Weights of a small mixture-of-experts language model, trained from scratch on English Wikipedia: a sigmoid router.
Below are experts of layer 8 (counted from 0) of a mixture-of-experts language model. Rows are named down (a neuron's output weights, with its number) and show model dimensions 0-191. Each number is 128 + 24 x the weight over its row's rms, rounded and kept within 0 to 255. Numbers have three digits each.
Before each expert's rows: a language model's description of what the expert responds to. This comes from a sample of Wikipedia text that the model never trained on.

# expert 6
Given names and word-final pieces of Latin species and genus names in lists, such as David, Carlo, the G. abbreviation, Cinnyris.
down3:138113166130151145155127125120128142116110089145142154101106148109161127110110108090143137142145107127163117085108128132164092124140155117112094141113113108157151093102136061126130104158191131148114120133143121087107138125141155154132139105140107123207116143160147113161159080127146122155157125135068100109124153139116131138139128118108127101128134088151128148088106093115148096121148117098144139179135126155155119171099155170139147093101118101122123109128105131140118130147161111104143147129138191129164141141156162113120124155133175115114120124105173127092182129151103112103
down4:130093129137111185126116134109143140119142144156136166154103163140170122108103109144091129128202121132134123124153125084109152122103101171146111139110142127132134110138122147123124109142090108101128141123155095106104131114072162085163121168107102122131162186116118138108114137116137099111084133137123146129101110147146170121093126171135149100103165124105146097151142122115085156119087174115157115140186160121137165133112125101134134131131122144096171098102105125106126106129138133130096149146144136152137131119156152081121120114117207146111139135161108136081127148115147088114
down5:112106140118116155090166105101110139105154145108141140143103137165098151092111139135089142121107106103131093103151110101139107122122127089157105143098145100115125159094172112167117135115099121134074103117126098132121099116093151155135160086156140145135144168147139109137170153188134162142114139139117146142130117136157138143129135096131135116119136162103103162102156155133114135133080154112145116119121090121144155096111156125166114147177109122139178120167140145082169090120103143149084151092142165141121176137139097109139104139115102078131147138111107142085157124135101114166
down6:112133119159152144153134152151132139103107121145115187122163108112141132153128119120107147175155116161089137131152074146116145106128103101149171152170138110162121144132091138111097086104082144138114141075125123116104151126130131108166147172120154107144180122102118104099131164103121147084141097152105128128130132161159146134183134085136110142113155099122115106129111191144099118130175131154117132111152143126149173141126137157149147126083108105081125101149096116117134131123171123120118140151140097077111139163152137124151133139166116145165147125178100135144145130133118159142
down7:111134126091092107129146193131138119126122135120154158139146060088133146096154091137136149095140122134095108131129111172087169138139123129145124102099117169143103087108146145151103136121127140154133152152170115121081115146157108109124099154112132129134150160109159157106128115121115156159135143137142117134148114116087154091166074165120100149088110089125137167115155097133143185169129143133126115113102144121099139130139095082134175142148185116137148123087131133139120115090143130157156103096105141151135146137116134112146138158135138112182142127103127084155115161128129139155
down8:096108137136164124097130120117115134127135111150122130130121135141086116121141156147120095117106132143133159103095118138091085128152155133145118116132165133143134120136130107084129128109118127113113116143127128105102134146113153162109122087137128142135088091108125157173104120112115084184114156111154090096122124094124113098130124110122116101137113156150072127138098123120115169141081175134120115121083153163105136130141111101108124101150135165137110136140113115139085098122120127096167061179147075138159122107104132155123140098090098145177147151154115179174170130078169106106
down9:113128083132132169124119135111125140091158081131130146132125112128100089157128140118118121152122134111101085108129103092120158091176158098137112113121173134099089130116115126162148145072108151095143134111098117091093113092145080107134109111107148130134159148090140149127120106106125126137125136072129096142114063162158116089114136142104110105117132126139122108123105133151119152110127138157135126149089116172122145142141108133190124150137144136151138162112090174088137116090166158111114141130103141138089136176157122186130143135178122151152154137101153113164137101107135136119
down10:128141125143167144160151150119115126121110141139064112131097124156163112122146126117113138146097141123115106102123109113115153117083127156137151145130148096086142145127126104130163110151107132185131153124129150182121116136101157136114095118156153113131172091112098148119149122129120135176140145126130129165123162134096101177128110150164088080137109163113145092127171149115141145088111099160111094137137090133125100151133138154126141122103136134095136149119100131119123119133168129120234130149099158087117085110119142147163126163090172134141131118148140150094121093105123124115
down11:139152116132103094148146138099133085118136154132178125121159143155105136115168093164147139090134104151088179131162095137112128131105156165143091056093102119143083136150116108122141109162120125133112163124130117108146156141150136103105129161118169123158097138140146126113119130145171122132114133120156120085148182142135127116116137103111127118105140179121158110129112110107161159099127126129148102129136135091129131089117165128107123131100116085128112110164158119125113090154111123122053119116110170079114116079185108138152104136108097148151110114109146116143104124150114119103
down12:113087124150121115128099134132100161178114128148113114108136083107154102094153098107082086117126117103042081130143152139128178132136101146171094138123126106125138121129179126092122114141134122119129143134117124138167140102115123173127084133115159171088114135158125132114129134131129138113180128127096146105113119136101117114154069115129134111139122110147133140155083134164123144168142178106130136143140129112131121116109133132129123113103160115156103155104128122081136121135119085136155087120135120131136147113093149150147148148135118152152131123146142136103131095079144188049
down13:185167100134138134114127123144130158137128113147125127142128168130129132168151116122152128110118139100107130140110115093127084141122133127115154133099097121125108102099120166083135128142113148113198171162156112125096093136128113183115124109148130158126120130076125092105132126144133148131149135173149139141138123102134131110133152140126128115087138135162133136117109125103135200150113144146163083105138148127121143099119123115141097156138189151131132103149163103137155126104110155145159143134144143093066145126191135124170109099044101125130142137136166102128123125153086122099
down14:149118121140168121156139135114155150108134091147117137110104115154125113136090113114110126111141132121127133125141120121130129127108110154126178130153172170130133145108112121116134072129167106058096083112121126156135162101158086135148122139133103131106127089127152087173129111119071084189161154122139147144166131131102137091135163133111144113127110123125131103140170113147148112069133177140134134131160143102163110075101101125121093131155116135149146121111144114108143120170161141113149177135128125126153088125147140111154165134123142157179121102186144098136123128135100088130
down15:111120075114112137144103104128118112113190168156145125137154147163140156098091126111129132124112089146156153136125171157123132157139141132081111111138100148065120116139168110164094152126120107121125146153176160116120136133131117139132100120143088164067128113138090141104079095147114118121125087132159161085147151120136141126086131134158130106144111119132153118130110076149142138120107112106129114123145131133111140129145139148109141139082135146067109119134129137103135169147114164120076136120133103133141111092104127102119158117196176109139106125121128137154107080133127166090
down16:119096123099090100118140158109150120151117133177125143124135157152085098103151129127136105137166140158148181131137125077171123121126105128156122109134137120121132131128077103087109133173128174180140090116106132160146137138132137090152151112113134115145119164102105153124101097091138097140177119175134155140106159156095129159127100111121163079100155122133110192160136131125150148128126116115127116152131135123141082126131150128145148105129126113114120125113145098114135106102135060077174176139163141124128141119146122099151129144149105133148117112141122146111126087165151141179
down17:116110152145138135084115126201090082178118113090086150125079119126139100167090127128170124129148107132149148149169121133135136132117107123107111141145133180094142081134129142127150187134141118095117109151104103127121111130085095161144096136146101102150088094121121152145133117146163084149107167120133124100140156072147136125159131160140126183127118161112153142076144108131129156135105113119127145109125107168137159092161116111145069121110122103101150095116119124107132090110163105161138130102138125136120096151130174118127147127114135132148156141135106092121118141120118143119
down18:119122124155147135126136132126106115141147102117092147119161111110121092154098147114114166103129131134123157151168116146114148148144120116124150154145135168151119090131129100128120167091174142103143135102147176101079143134111166135152096117159111129099155194181149144109089113115082124148118128096116122123132149134166131107083141143146120171094121118155118162154116127113138099106159111137104105142066073154111124113125136132142109146119126137114129141128136126120155112143101148163071137118108105168198162160146091135121143148083135138135147163104175157111129100157140110116
down19:136175124134106133124149127109147108135133121105092146169129100134154157135147148142094093084092164172122126087178124161111153123119080095114149101125128128130133115087132153105126151113150127160118131156123124095157146099118189121091151135130154137106085123143125095133119100121140108089114119146105124130164122102161145183107136146095126117134156181194134150129106115107142161142109121150152094141137133111132108098126147157179182126149111070132164150109130098150132135127089154163150129140124141076110136132114122140124109123145157142113121118122120112143095181135164128158
down20:122118105110168108155121106137105150105144134152109118127163131128124108156177111146092100177129170124147093084114138148151092107157096130115144120136132107139159163120147168105092116137147106159157131119125091138081107100119113150084082126099110128148075095113100096141145134154090110127128117147123135143112150152131175146118106120115115118150170147133129128133100115109132111150142135127119135120121112124127151163161139106123117112121153181116110116145138084083158117132128127121087177093136139140119140094113130113139186117081106136170146160118153116139053099094176139151
down21:139113213135112126126127092122118124098101134147149158146139162096134156177128131156101124124109121097140122150165095101153155141116085106157079112135120145121112106117149137120173094183127082140167114107133143125137127100141112180122127153150137138160172104151177124118117117141149106128108117124157135108154038125111140121153098144112129140088138125164152150144092115154154106134148159131146130159144105111120110133141114100099138107110104126086139112182146106118162128111109151134121129105148129143115085145154092119118105110116107140094113164138150121135080101135115162135
down22:119122106131122157122089165119085084123129101116143116133123123130083123125142095152122106112117151150105116110116147156143150123110094126170081119117152124108146157136138093106114180121128127136147112133102146140105132111090136079131111154101118113126093097126131119129126138124170159150121151107143073157087112082133114116162155131165123093177105150138131122148133134153145154112134121126156109142088145138102106140092169097133128141119143157137083140119175132053088127153116103167171133108121130156093184124114108131167104128128182138092145111138103109137129135158095080147
down23:104117130085145135140121112167125169123123132095133091122070152123131157114088113135129141125119116110169105149116071129127117110118110098105186122070109128080139123133162141097137142089129074127137133142122115142127156124113129090131108119107125127161073160134135182184115104105213148156111133154155139138065120127130143135114124128107095138151128131117128145086137115142118131128150142114146123117121113097133182099094098111145109151137116129136175125139096106130152123140131106184156124107132168106135138110165139143160147132103110158160102148134158135136116103133121161135
down24:126117110141123147168114135159124112153166095099154139113110130128098120141114161157119139157155058150151145134079113119148124087095167096169124126148164140117125110113109138127136106111102130151168148107149120108143134123114092108105123145154076082123165157112134104162160151124112152120120077100121178126103118147137150131120120131121171127089138115124132123131115119127138142128130160111154128105176120099155159087136156073141075138136140121124131133089160114121119130138127141130137209094124187157116117075123113097081154128152132118145102122165143137095139139133137126103
down25:133113151134112128128149110130088149163159101143110135117132134113165129061154146120147083139136123114098134129098115148097143115145119144161134154123129168111139099114138142128123095146142101153088161110117119139074131140157190123151137164110158096098151134131112147099159136087141102181121132104130184094103123138150096116147074091166116147108127102104100081108138099107160104139137170148119117150135077133124134135143103118098136110155124142121170131106121137103155157132167109137134159171112086109096125165138143132155113147098129147103117176166123124113160123164117142147

# expert 11
Word pieces inside proper names in taxonomy authorities, tables and track lists, plus & and and, such as Heidler, Veeranna, Nikos & Anastasia.
down3:142158131144140155100069107136147116120140116108116141118103138140148190088127126108120105125127171161146141152110135134099073151110108083153081120128131103159120137161104147105136084103142153127153077137127157144137136145110140131126114082149149084094089173160115142137140129118145122106105107071132150152122160157201127136123151103104112144158103112142105136133128143128129131086177138096158126142083153166132126148121134147124149124076113137084089140125173136123140109113127165117109124133136114138156106152109107141112159136136149119107092149109090099149135103125165151152
down4:116092097147169107143102108135119119128178117117108101100106181144123153158126138140097101120163137169143069142074143129120102109092132119149119110115162111135130156145146102098136109126157143123134112140161133083181113177119161119123135104113102135108112098120120136147144125104129133133155132152101106107137158126138101134125123177099102111152148155074139114182107132119131112134118151099164129147094145139141138146134094171137126135096132155115149098118149098120104126128133140144202102174158114129147103146093089139165132160092101125149089113116161114160123126070127113124
down5:100151094088134152109143142134149158112154137131113139164170117167100120137131121128110115122109120110134078105114116109135131089104097145155116117158106110163162122120115130139108129149118095137132121165109109072188114100129110136136114097170147121115105114136165093148097115103136133156116148137129117093089101155104086124102107146130151090094100114123172142114111160136131094160136144089130135165103168147160151150086140078114152149119131137133088093119121121150157162132167133135092135144128157109100134105119101101141136165120053139127141136126148139169108100163113176116
down6:116084129101147122125139133147132103122136102127124117145122130104152123117163160073141121097118158109154097120157129112111121081125100140113105134127113135220148099154106135140123114151159117120130144123071131128180135121121086115130145135104127090131165105170142123152127118135110166184101109106104110164123107110150120136137162081108141129095109138105098108087122144097121103129087144126111152114164153135140134138154167129126136099111152149148129135115170114136156121163105121131117110144110113075113083116151089131150117164144065081137133106106097120136137105167111179118
down7:136131128133142136134126123093096090148099126130113092135102125167156160127116140114114080123129069122143139098122130105105123133115090104137092166129092128133091150072139131147129110117169141140135139151147104161112144119104132112109157143099164101184157105094128161147126094163132167034118097127132127146151139097151169158114113148105124115174152130117155124152131131142141122139089134112121138148110097121143144130163060115089149108144110168116155146122137102131142094148140112108201142134132154141133147125111131085131118129110137133129103126091115157179150103136142120124
down8:092094125148134111117147146156119126146169145101134121105142173111161082144127139117098096126128151105134182116124119123130095143135110105145104102121127111114135114116110142127161166107157146116141157175102160097144129189110143131109136150173133133113127132098118093145106103131152146128121090099123144102138142116101128155162140134114149133100105141153134136105135128059104158117077139157165113141096115200140103176115115156130148118121101145130112134099135106111127098131117119135224113152109125109098121125172132130160166091110141134121092125093151131120098155086134118137
down9:125124194142129110106138120118105158124091133158159138151133148106133164124128088122101127124137089126144179124118154094104130146078125163114129140148140102146178132130177121119140109067151159119129138099135127123142149108128095089119176114119126090084165119121139131117130155138148134114112156097126172113136134194117131102156094108095097166110105095132141110118125074112165176113128143147110149102113129147137107119115186138101148134115134125128152155116143165100112158133153086083168118156121202095133131141126105162128145102125128149099142139121111119144121121140133138132
down10:114116152127121095158138078161129138138150130138140143157139110106154123128166139173104141119105155126139095139106148126182099153154090137157112105153184128139129132115103094090147132100109120126097118095144081140098140132082152147133103127159119125060119114092140139186151073143134115125121116115124144115132107152123100165147137145125139124098104126122172137123089140138102126134119124100070099117125100172171117154121137157142102143116127163154137125130151162118123093144145094128092124142154108108157166081086081161118117111101142107128138161121134132111149127078105104153
down11:116132178163130121125146139106143138134139134137148104129113166103162120153159146130138138115140165159138153136136102133174132168118126161140150110113141148109131146123085161125090105111128169153182103120073132108087115123115112144158147061153125139148150111121098144143108136147117143141161162115151100169135139101152150086130106125124124109090131094119132142106142146145118146108088146074093176140138108115126079110157076141141102125098102120124136122150155139129132078139114144128115056126171107140119116112098132124135099177161138155118106123148119110164140122111106185141
down12:125149117137160109118162122079149125144146119128156105114187141128145166166127135151125130159121165114135120131066129155135130112144086117141105124122138145122095071118129124113133120130161118124137146172139174093139121102141153136095105140102142154124144125113124134146127115127103100089096135125131137124161173100153087161128155150088121090123102122151100147105167134144093177146144107100129113062125117113156127119160116141129109129125121134153106157108089078125112152164170133141152137115105111129090145106166190123082116063138136136106126123127099121088132170126154129158
down13:141133091071113181138140106155121116130087044154120152130108139130157156141100087099088146131089081182131145150106085095187144120146137127130110120096137162105120163107117112145107126121123130121173155112143143147128137124124139127136156121119113088131153123116146157089122154096158126152135116141117125116131111166093101141090148102107093128147148101128110113158125114110156104121099168133149088136143134128109157132140173092132142147131139164126111138154120102167178132133140124148171123117138132152123123122164110110126094077149089111106151151139138131105136094169138097145
down14:134108171107152140078129131133113137096107141129111145097138133145156135133118145095186151109133140150134152101146138187119137160112148148088129122138123104089149140160192136093132107106101125110110154110111097109143130112119145196133095161119136147090117119087160129120094111118108146128126127066155155130138142127098130123134133122112150156161124141114123123136139102059135139144181095112110139125112147123145138124114121109151128107158137152121122137122135170104129177114124127100117145088147110159127100128117071120140116116140106149069165071160142117104080096149130093117
down15:105117145137148108109144132138120179140089074159103159099194139112099112125134160135113117174136112136134133111108106124169100109115093112132115109088099149106132131104130128109095123131113163158107114167123167106174111133110130135108133068198130131153135133134120134191122179151135148155168125142115098162148139109154118134127146153126145130096145118171157122143105105141141142109125137094100124114106150158098120089144127129102154126160115137161146124123118107155128124183123153138216120143091116114124120105121124118153144137143098120084107117129136102176130139133120145146
down16:120171140180130113125158153133103139129135168166142147103110121124129092147134106097161097128119140145098151119144108136104114111098149128135115159131107110094103110138115157110087097121147132112117133097148094142108148141124144172114128123148162098129116152164131133149169210141121102111119152160123163131148143117182147070097147156131103169124138096112174082120155150115092136096127123081160128119091145122104126104140114123113135130101072158140139139118129118161111143125100142151116085141126092136127135155121115144106082086098171146093119128104141126101106156103102161141
down17:110165104098119134124097134103132138075120098106111097119136146103112120124165128142159139161119109144106150107148102131120139162108131129208111145117142123118112121181100091105087137107137109141162135129132095122123169137078143129182128132161097098092093113070147112131088182140141119112123124103114079132149152138175155098181111107129115098106138160073139098134128127151130120127125143130118090159132133127139139137107108105155152120113135101091144113097148150127137113144119149088184130112148127129136128127138143170158142113134118132127132182100100096128164127147165124161
down18:129171118171108129103104113138195099170129121136110097116093122176129132120192143112149118138153142177115114105155153137117094089124133163114163150143144124115101122141156145129103108114130162177142081134117148167099135154171140112116126140103138116147135166089147136133138153132129147130123124157123154095155131116142118070113133144121085132130116111121152138115100095104146153113146136092157145161160140093137109153114169093157174115115136162121124078119097106166126124163123127112127119121157125102134109133098110134102137136157079107174172148132124117172122121130127111075
down19:184084136161108141121131110133128105151078147116098142166120165137130124161120116136125126115191113130120145090093121121169172116133122134097180118146131105121127089106142136087100153166134109111143121112107130108118125105096122167137134102124115097103158103095136102124164122092109109113089117122108119136133174108123123120165131160093105131081155137087166119097131118173123153160158086139124148096081146103082088115108142107115157123164095135121179146128106110106078118167142120149151128124140134105123140096115139155164122108155121110119129102139106126145132172107139129159
down20:144132127122096063124179141109122145171148144139121142149116158152123118137097078127159143147146155114108107138112114109155146116129149133166135128159123128140099179132083124140120134096146187119135115127068178081096174068143131136103119150127134104145118110114098121124125142127125112170126161155155087149118116155135109115124108142131081146071158122162106093124137103157122117099140152091175104146135117105109156088130143126133104119138115107154124159063106137122132120130112131139126099141143168122155131163102090112155105124129144140143100168138155131143156098112113095124
down21:105120123157130117116136175129100133086113136094116125148112131167164095123137094133120139130143141090146119090146113147119160102114129145106118148108109107091116170135081112145109140156144138150111152140150131107106123133129113165127170113135119126136107122143153126159094099124130092127112115141146072145102115138121128115117111140122166156097168115119121138131130187090062139131152163163119117106129118148125118148093148171121103090183154082132140134111119110143153144131131102130213122167131146151153135116131143123197127145112121135091115123159145136125149202145094135091
down22:120098123111156089158113136166171160116125101116136162151118092088110111095084120100099147148122132132092143090125117122189113131162122143162098127147132110102189113114111109173136089158098136153123102098086112142127117108154134125137126118133120125150149123153144117172122132127160103180119165096119147112109137138126157097090149091102101123105151126105099124128107158150130078145124114149161139098139118103125094141135123168151153149099167127116119085146096119122119092093178124102178129138160156123112082173129110137149148125132163133129128131156141126129143124135176155151
down23:183098108145126161104177139116133140088120149162109097088094117149174160140107107126154130118106127133124072109145182101130162076117158113173118128112123119127130114172121135177102102123154124129176125162127139130170093125199114095135166129134118131164098124100143162128108149134133116108132167112131133101115131142100131134076191145128137123150133090157153151136138113122116127119168129148107147164139139169120133106121138155161140116091121130134102118169127153136124127150134109105090127087100145115168129129145102134160119099102173117131137140098105120122144123132151165138
down24:187061165094087158147143141135148139119123146123150133160120127124140150087127123111148162071141094154142113141124124167143123094132152147139157126138108123129143130127109111138122081085089130101105163114104142169125131110094133075105132095128149149098126143134154151145149122106147139106086119097156108135161109156169087111121116138125105107112181133158190152129128143109158118119130088132087132123146169135129117077158098106158127145105138123134127103175103090160168139153122119123150094112125146136160100119111116128158099119138145155134125128152120140103158106167089145133
down25:096127153161112126107150094183173102144119155094104111141132096127123177133117100161093134142098101144120127098161118111117154144141140163126121108162114113105104079095128134139136114105102105096141123138136149149142155109116194100108114094078151124108112129094120114116133143165121156144126202164156124169100096132128098147124132152111152138143153106108140096133124120102125150141099106144112103133154115119192111119136148113149148135156149122180148151111135089115115160125107119092103169134100101153104128127085114165171124129180109150115134092135133116152139115135100145122

# expert 7
Nationality, political and scope adjectives before nouns, like American, British, Indian, international, foreign, and Civil in "Civil War".
down3:129115070078119096141167147151101145177116121151108139094167122113118138116115108126127147126141200175140117156135108140138130108149122070148126129081117112089111148086151105111118153137130110130133160113113105147115122102166156153120119081125153112121108162121129156126100174136153083098105138182131107141098127159114108136134133138095126131152137184147115116111147100123108143114092142150103134125129097093142107127130150119153119144165195141154156113166122085143166122162111102129115141141117117113139133114082160100165143109110127126107122172136116144117159148106130131166
down4:137089103156094147100084117147180100171118151099086114125172146115132116099160141110096110151137151126183154123115098136111135074092154167098120188145116118170083147127114158115131138142099112077116114149127119129112123131114086131169163130120126107143146130094131124137140106122099089133168156084104134178120099134120102132163127045139140150117113122136131127104121115146120151113125102131140106130126142126127117116105134105097133131173110098143122136123115139112128121125135140129053156127111132130138129120135120111162123097156190108114103123113137135133152115069133114147
down5:142140130127118131113136107139144145161098115083121147140155098150098129087109182121110122147115121111107151151145130075146105124177163111132160171125162154123118129120159121137146139110142126161094147107109093149135122096119134132146090139131155147096129124143113172133119109093161160163130092130151104041092143130131146129135130120092122153111154131124138103117130184126144128160114125151103097135128118085132171116148155128176126187104129097139086118110179138146119079165144095164167137141096100153139111104114144103136149138099163151135126129124117159124104082121119143109
down6:121094144154114128091100110129132139081156174160105153146117157148143131153126101126109121192125162126115107151139137141146145115138097121148113107121126148124147146108110078135170094137181097104134144151145133129112159127120094103150129136095173128125107121086131160110173124130111122154111090137168133142109095145167150155134140134155110139086153147128084079114107128104136096139098106165138088140126184121169171134087100119150103132145123133125108123124122151114135110123118088102143135142114123076167112141130133176145135134176130133145081116113100109151086094110102121166
down7:145133124094143146132117123144154120118113103175130106155134124114172124099135089101122112114162106093096178098177113123134119083113082142118129116167132094118127103167105138141104159108140141107113156167138135132134114079158125117141139099109114108103091081100092134083101158112101139132134090147099168129138143110134119113092157123108125133146141087114161125133171130117122096154133141114137118104131124142086082155145153173103116128126110169127111141139123140133159130151111159148143133169158145149157123118138096153090103115125103156113178173142115123170118136164081099080
down8:109167141112133139132120124136095135095130127195123109092115153133140113132119133146140133145135113160083155115079146118127093176079127119136104150130130118150185099151090115137121112085144175122096134138123142140098136085105111118115165077136121136149145112141133106156153108170105135125158131134126137107147151118143112135077105120119144128081108090141119106117140122114091132127105099129112094138097148109128146113099115180112124162110142106156087138126104219143108071130103117101076119123123141108070114140116089113117102122157079127112122114102119130113129114115132135141
down9:153142138119131128119140152093094161156113124116131147129113110147139099116135216077135118144146161155098123130113099136081154142099157148129145141130177181077102112122121141124159115126127126115098147158132136122108111169129130133124133105101098132188101125118091125124168135147174102124131144126116135143115126133146126144126160078128165144083145147061097155181146147141131132119142081098135125115093159082144129170134129134122113132164123144128165107135131122168133118104139118084151145136141131140151121148128132154154166112076164114116142159142114126085140111113145171128
down10:151114113164138166081136142138153108113158117165123164126098142187142108107105150097111192152113129134115173142174145113123128116134157135116161087135140168160126128159131152108125128106099152143137133136143089175146140068116119166114119129111131149112080105101111136134089122160126088124123123104170091133158103140131138142146090104114126152077116150131154151145148089148136160105143106161127150167124090143095128162100122127132107133119101103109166097097083111121114100142110121147177143136112095101158141108103096133136105135104108157138157143119145125159140154153113152137
down11:157158122139119117131126070149132116140131146114136129159123095142137167123129098122126142124148130148090122134127145154123157070147131120136090117097143131127098129146151172140125130119112138101104116122100095128138136124178121070116100118115111145188110118106126122134158120123165049080142158087123140172148117125164154098152102132125127086090174152130086126139108190100093126088130125135106146139129149144139125156143139140130135104148179166107132119154111140143128105136071134122145115130138150138092146134128089086121116109131112104101147104069111118171099124104162129144
down12:118098095139126136102135109104151139121135107102101138140156124149147132090115092105120182097138129115106116143186182119096152139133111139198154154114123117089130091098109109162137081149151122109161132132140130104110148141136180130129092151139133120187124086105113181121133152169134121127137128125084124099150151116122135170081125125142119118153141151144168114101107092119143156115157154128136119154145113128135074147109132105097150119141128107127122168139140129125120135129129115132180116100154149072102119110116148128101069139112182133126114096134136108117139070101128138149
down13:129103140177125132126101136093110118109135131170130169169144129149097118086130104102171189136191122144103115123132123138171147125164146146121151126137151115122124155157108070135137140166087136139107135159134139114094140126111135093118131145131146084091086160139154140163130082114122116159105114132123105127107129145124129129124086138137127139100119107086162152164143124146116116152138113115083131123122154121130130142132118103136137090109137075159095164160174129118171136137141182101137148130134124125149137178100111135107177151148145122181120104127148134084144159134166154159
down14:145158144076142086143168126108098079123154131113113133121146146116110137123135152141091148137152149128115103118127109145129157101127150102164139103089097128095163145115131150084114132142136130104148103145080115129184150103112154121134159130134119114158143113167125111157133138167106158140110112139079124107132126118179145122058135137122167124120121107144140126130164107136200150110117161138146148109164144151120098146128104132120124125146146132086191154148187117150128087124108148142175111108155101110123156108148160116131145143082101114159110142115153123149106082129136113096
down15:098120122125083190150179111104151114172121136145111153162185088088143179098120154148122095128125119140151126136128154125115139081105156134150153133107146117134143100114138133143099100111134092162141114169117122144097128145109141101122132131175130130142136143073161146108131128124146163096122154141148122065161112126118125175132100090093142128139145132122142092163122190140120126128107160124094136121115103131108185143184169121130107097129135113144145108139119097151138136120160128118186165139094164152132126150165122110139144149117111156140138129141085134131132138109131105149
down16:125115172110110201121123147137110167156128130142134108127099094122169127121094098153126118127157151124139129126142108133142103178134142159129154094133061157144122128140134178138076186125117118128128142090158081115144153068177149145108147150159093134122098094133131131138090132132153151130141109111130112134124101115170100115111095077163095105135147155082171125143135140137090129114100123121112147146128159117119129130160138133139121126109125098133138090142144135120164097131187109132131135156124155152160125129116118152120109151130106103171112106195136105102124128114129147109
down17:101108114145117143141114142153082148155154121113136151144095091112130127120101151111132124128156148107118119154147115152124144116079160101103121153145139186092160122097090104115153153126134108166106191092137144125158127109116193135141148098102102155145093158150100143141090130088138131111147088103145126105136124136115139104116085105102149121117138079114118119118134165121151146160108098101104141137115136132146172102138136157063148141090160139138165150111139100129146143131116092152141110148097126149121115165143135107130148116061159140091145131139120145160097084110103104130
down18:120091109112089106153105156150122113093128143161151167110093167103092120149131149140140105171107110126111140134122174108149145123118141094160160111163110136082155153111138151140123137159155126184135120158136099121106110149129165124167142097137096088151124106139144141105136102130115195153111127101114182142095177099152114123146112138114150112133158103139143147113098071113102114118158160126166123130095133145107118133151121136100086097104114133125136169117144107101177135151159110113101119123111128136130175098136147157142076102098125126125109104090123133102131166129112107150
down19:143108129133151088143123113135119088118113146156148142107107119111110079154150116169133110113129161149177132119147151109100107167128127128122123115154172105146159135188125148136109126104112097122124095141120105169107099103112093124090154148159091136142091136103128122148130171149081076131091140107112154110128150150098098109131128131127133133180153083137141147127116160169092153120115118139124122112139126157111062140115158123132148168125146165132097097111147157097109130146109132113139160127195131168174136079135151172125141096128116141124139121102123133086160114122099117138
down20:144096111108117196146174150136151133143151094172150113110100138111099130116129128175097150108147095139120141144146096153178125143103110108155138131119159124113137137159114152113138125143111092152084129140141115135104090094130166122133147143117127138174087121123105080100150111151109135136113114095086130196141151187141120107095126127119074108130075154154138109134135108172130145135117117088126083120177124131100161141123159148139108128107106142151137071116173105161115160105114126127134141121122118109141151166133116117146136127108136146133104126109143111122141125102107173081
down21:148093099123115127105121105090120171147088128152114113081146147078122113112126165171142146108138127145128162102095129137157120075133140152145166126184098134160149144125088183133110142099174138078146142088136130113093114152127099130140114107133168143171096132129097106157113124121118100177094140095128154115102151118140141131150137076124128115110116146164142159142148159148113127096205119140100143107114127210149131116138142151131103119157128140162136164112086084153125131124125123132139126110131103129114138135143117159155124137123108122108116111155128124121109126160146114102
down22:157076106139103149128121105133155162115165132139136088147144140145159153099125115112155117132132117129122147129178145113123141153117137103105101158119143134138114154143148090193102147153120176148129131121172109122145105117075145168133155111124130109119135152145148150127130105151115127129130158154151108145103107136175100139077109102108224128115138142127154128126093115098124119119139108114135168126118160172099143138123143143110137153149127127114171163140125166128070158153098099120143103117178136123123118088133104150159105128084097183100131128146128166117088138115117111110
down23:140117149160107148123125125118127171117117146090140093109117099113184137115145154120150111130139136165115168136119119106112136141111131147124154138083129133168135153129140095171132130150122115121094131122122165092104144134159127144120123101126155102106132106135167127112106123153144176131173135104104113109111153133065106127135111120140130140127129120112155058161132139130142123124137111152103091120125164129119161086148113189115075093148164173152124106135136128124117144147159155135147150131094122175130154144081102116163094119172096122141155160091153127169064102113176129127
down24:128132138121106152112121083088127154145098122149154119166132142117118121134139119131114195134154105150110111067166109147179143150092160151112162105107132103168091141180119117130093121113136123139117154145087135108144164128080115143149134148095089134140118181124162118096100166148124098084180119162135167084114150147114152134125133124116147132097139095118114114139114121119118122152130128122141122087097142128142160143170105107158137140139142081100127119129155060109123091106137104107138132136115117142112126114090165124117099162127162141098105145156127131105111091109151087134
down25:100135097170193089144101131134104163106105136165149132112157099114121171132092122103113134131107132122173152107128162116196122099100072126103138117085166133146146131151129131120122139113104115152145191113120134129159155149127116133095068178110080134128098097161139145143100113157144117126152127150168149136116120118158128109120102098108125195171145159158115109115116122111113156147154128104129123129116121139155150146123126119093147142176143133156145138130093114124155085142129127138120127144141131140118086128132113115148129085114163087119130121133134152152112176102096141115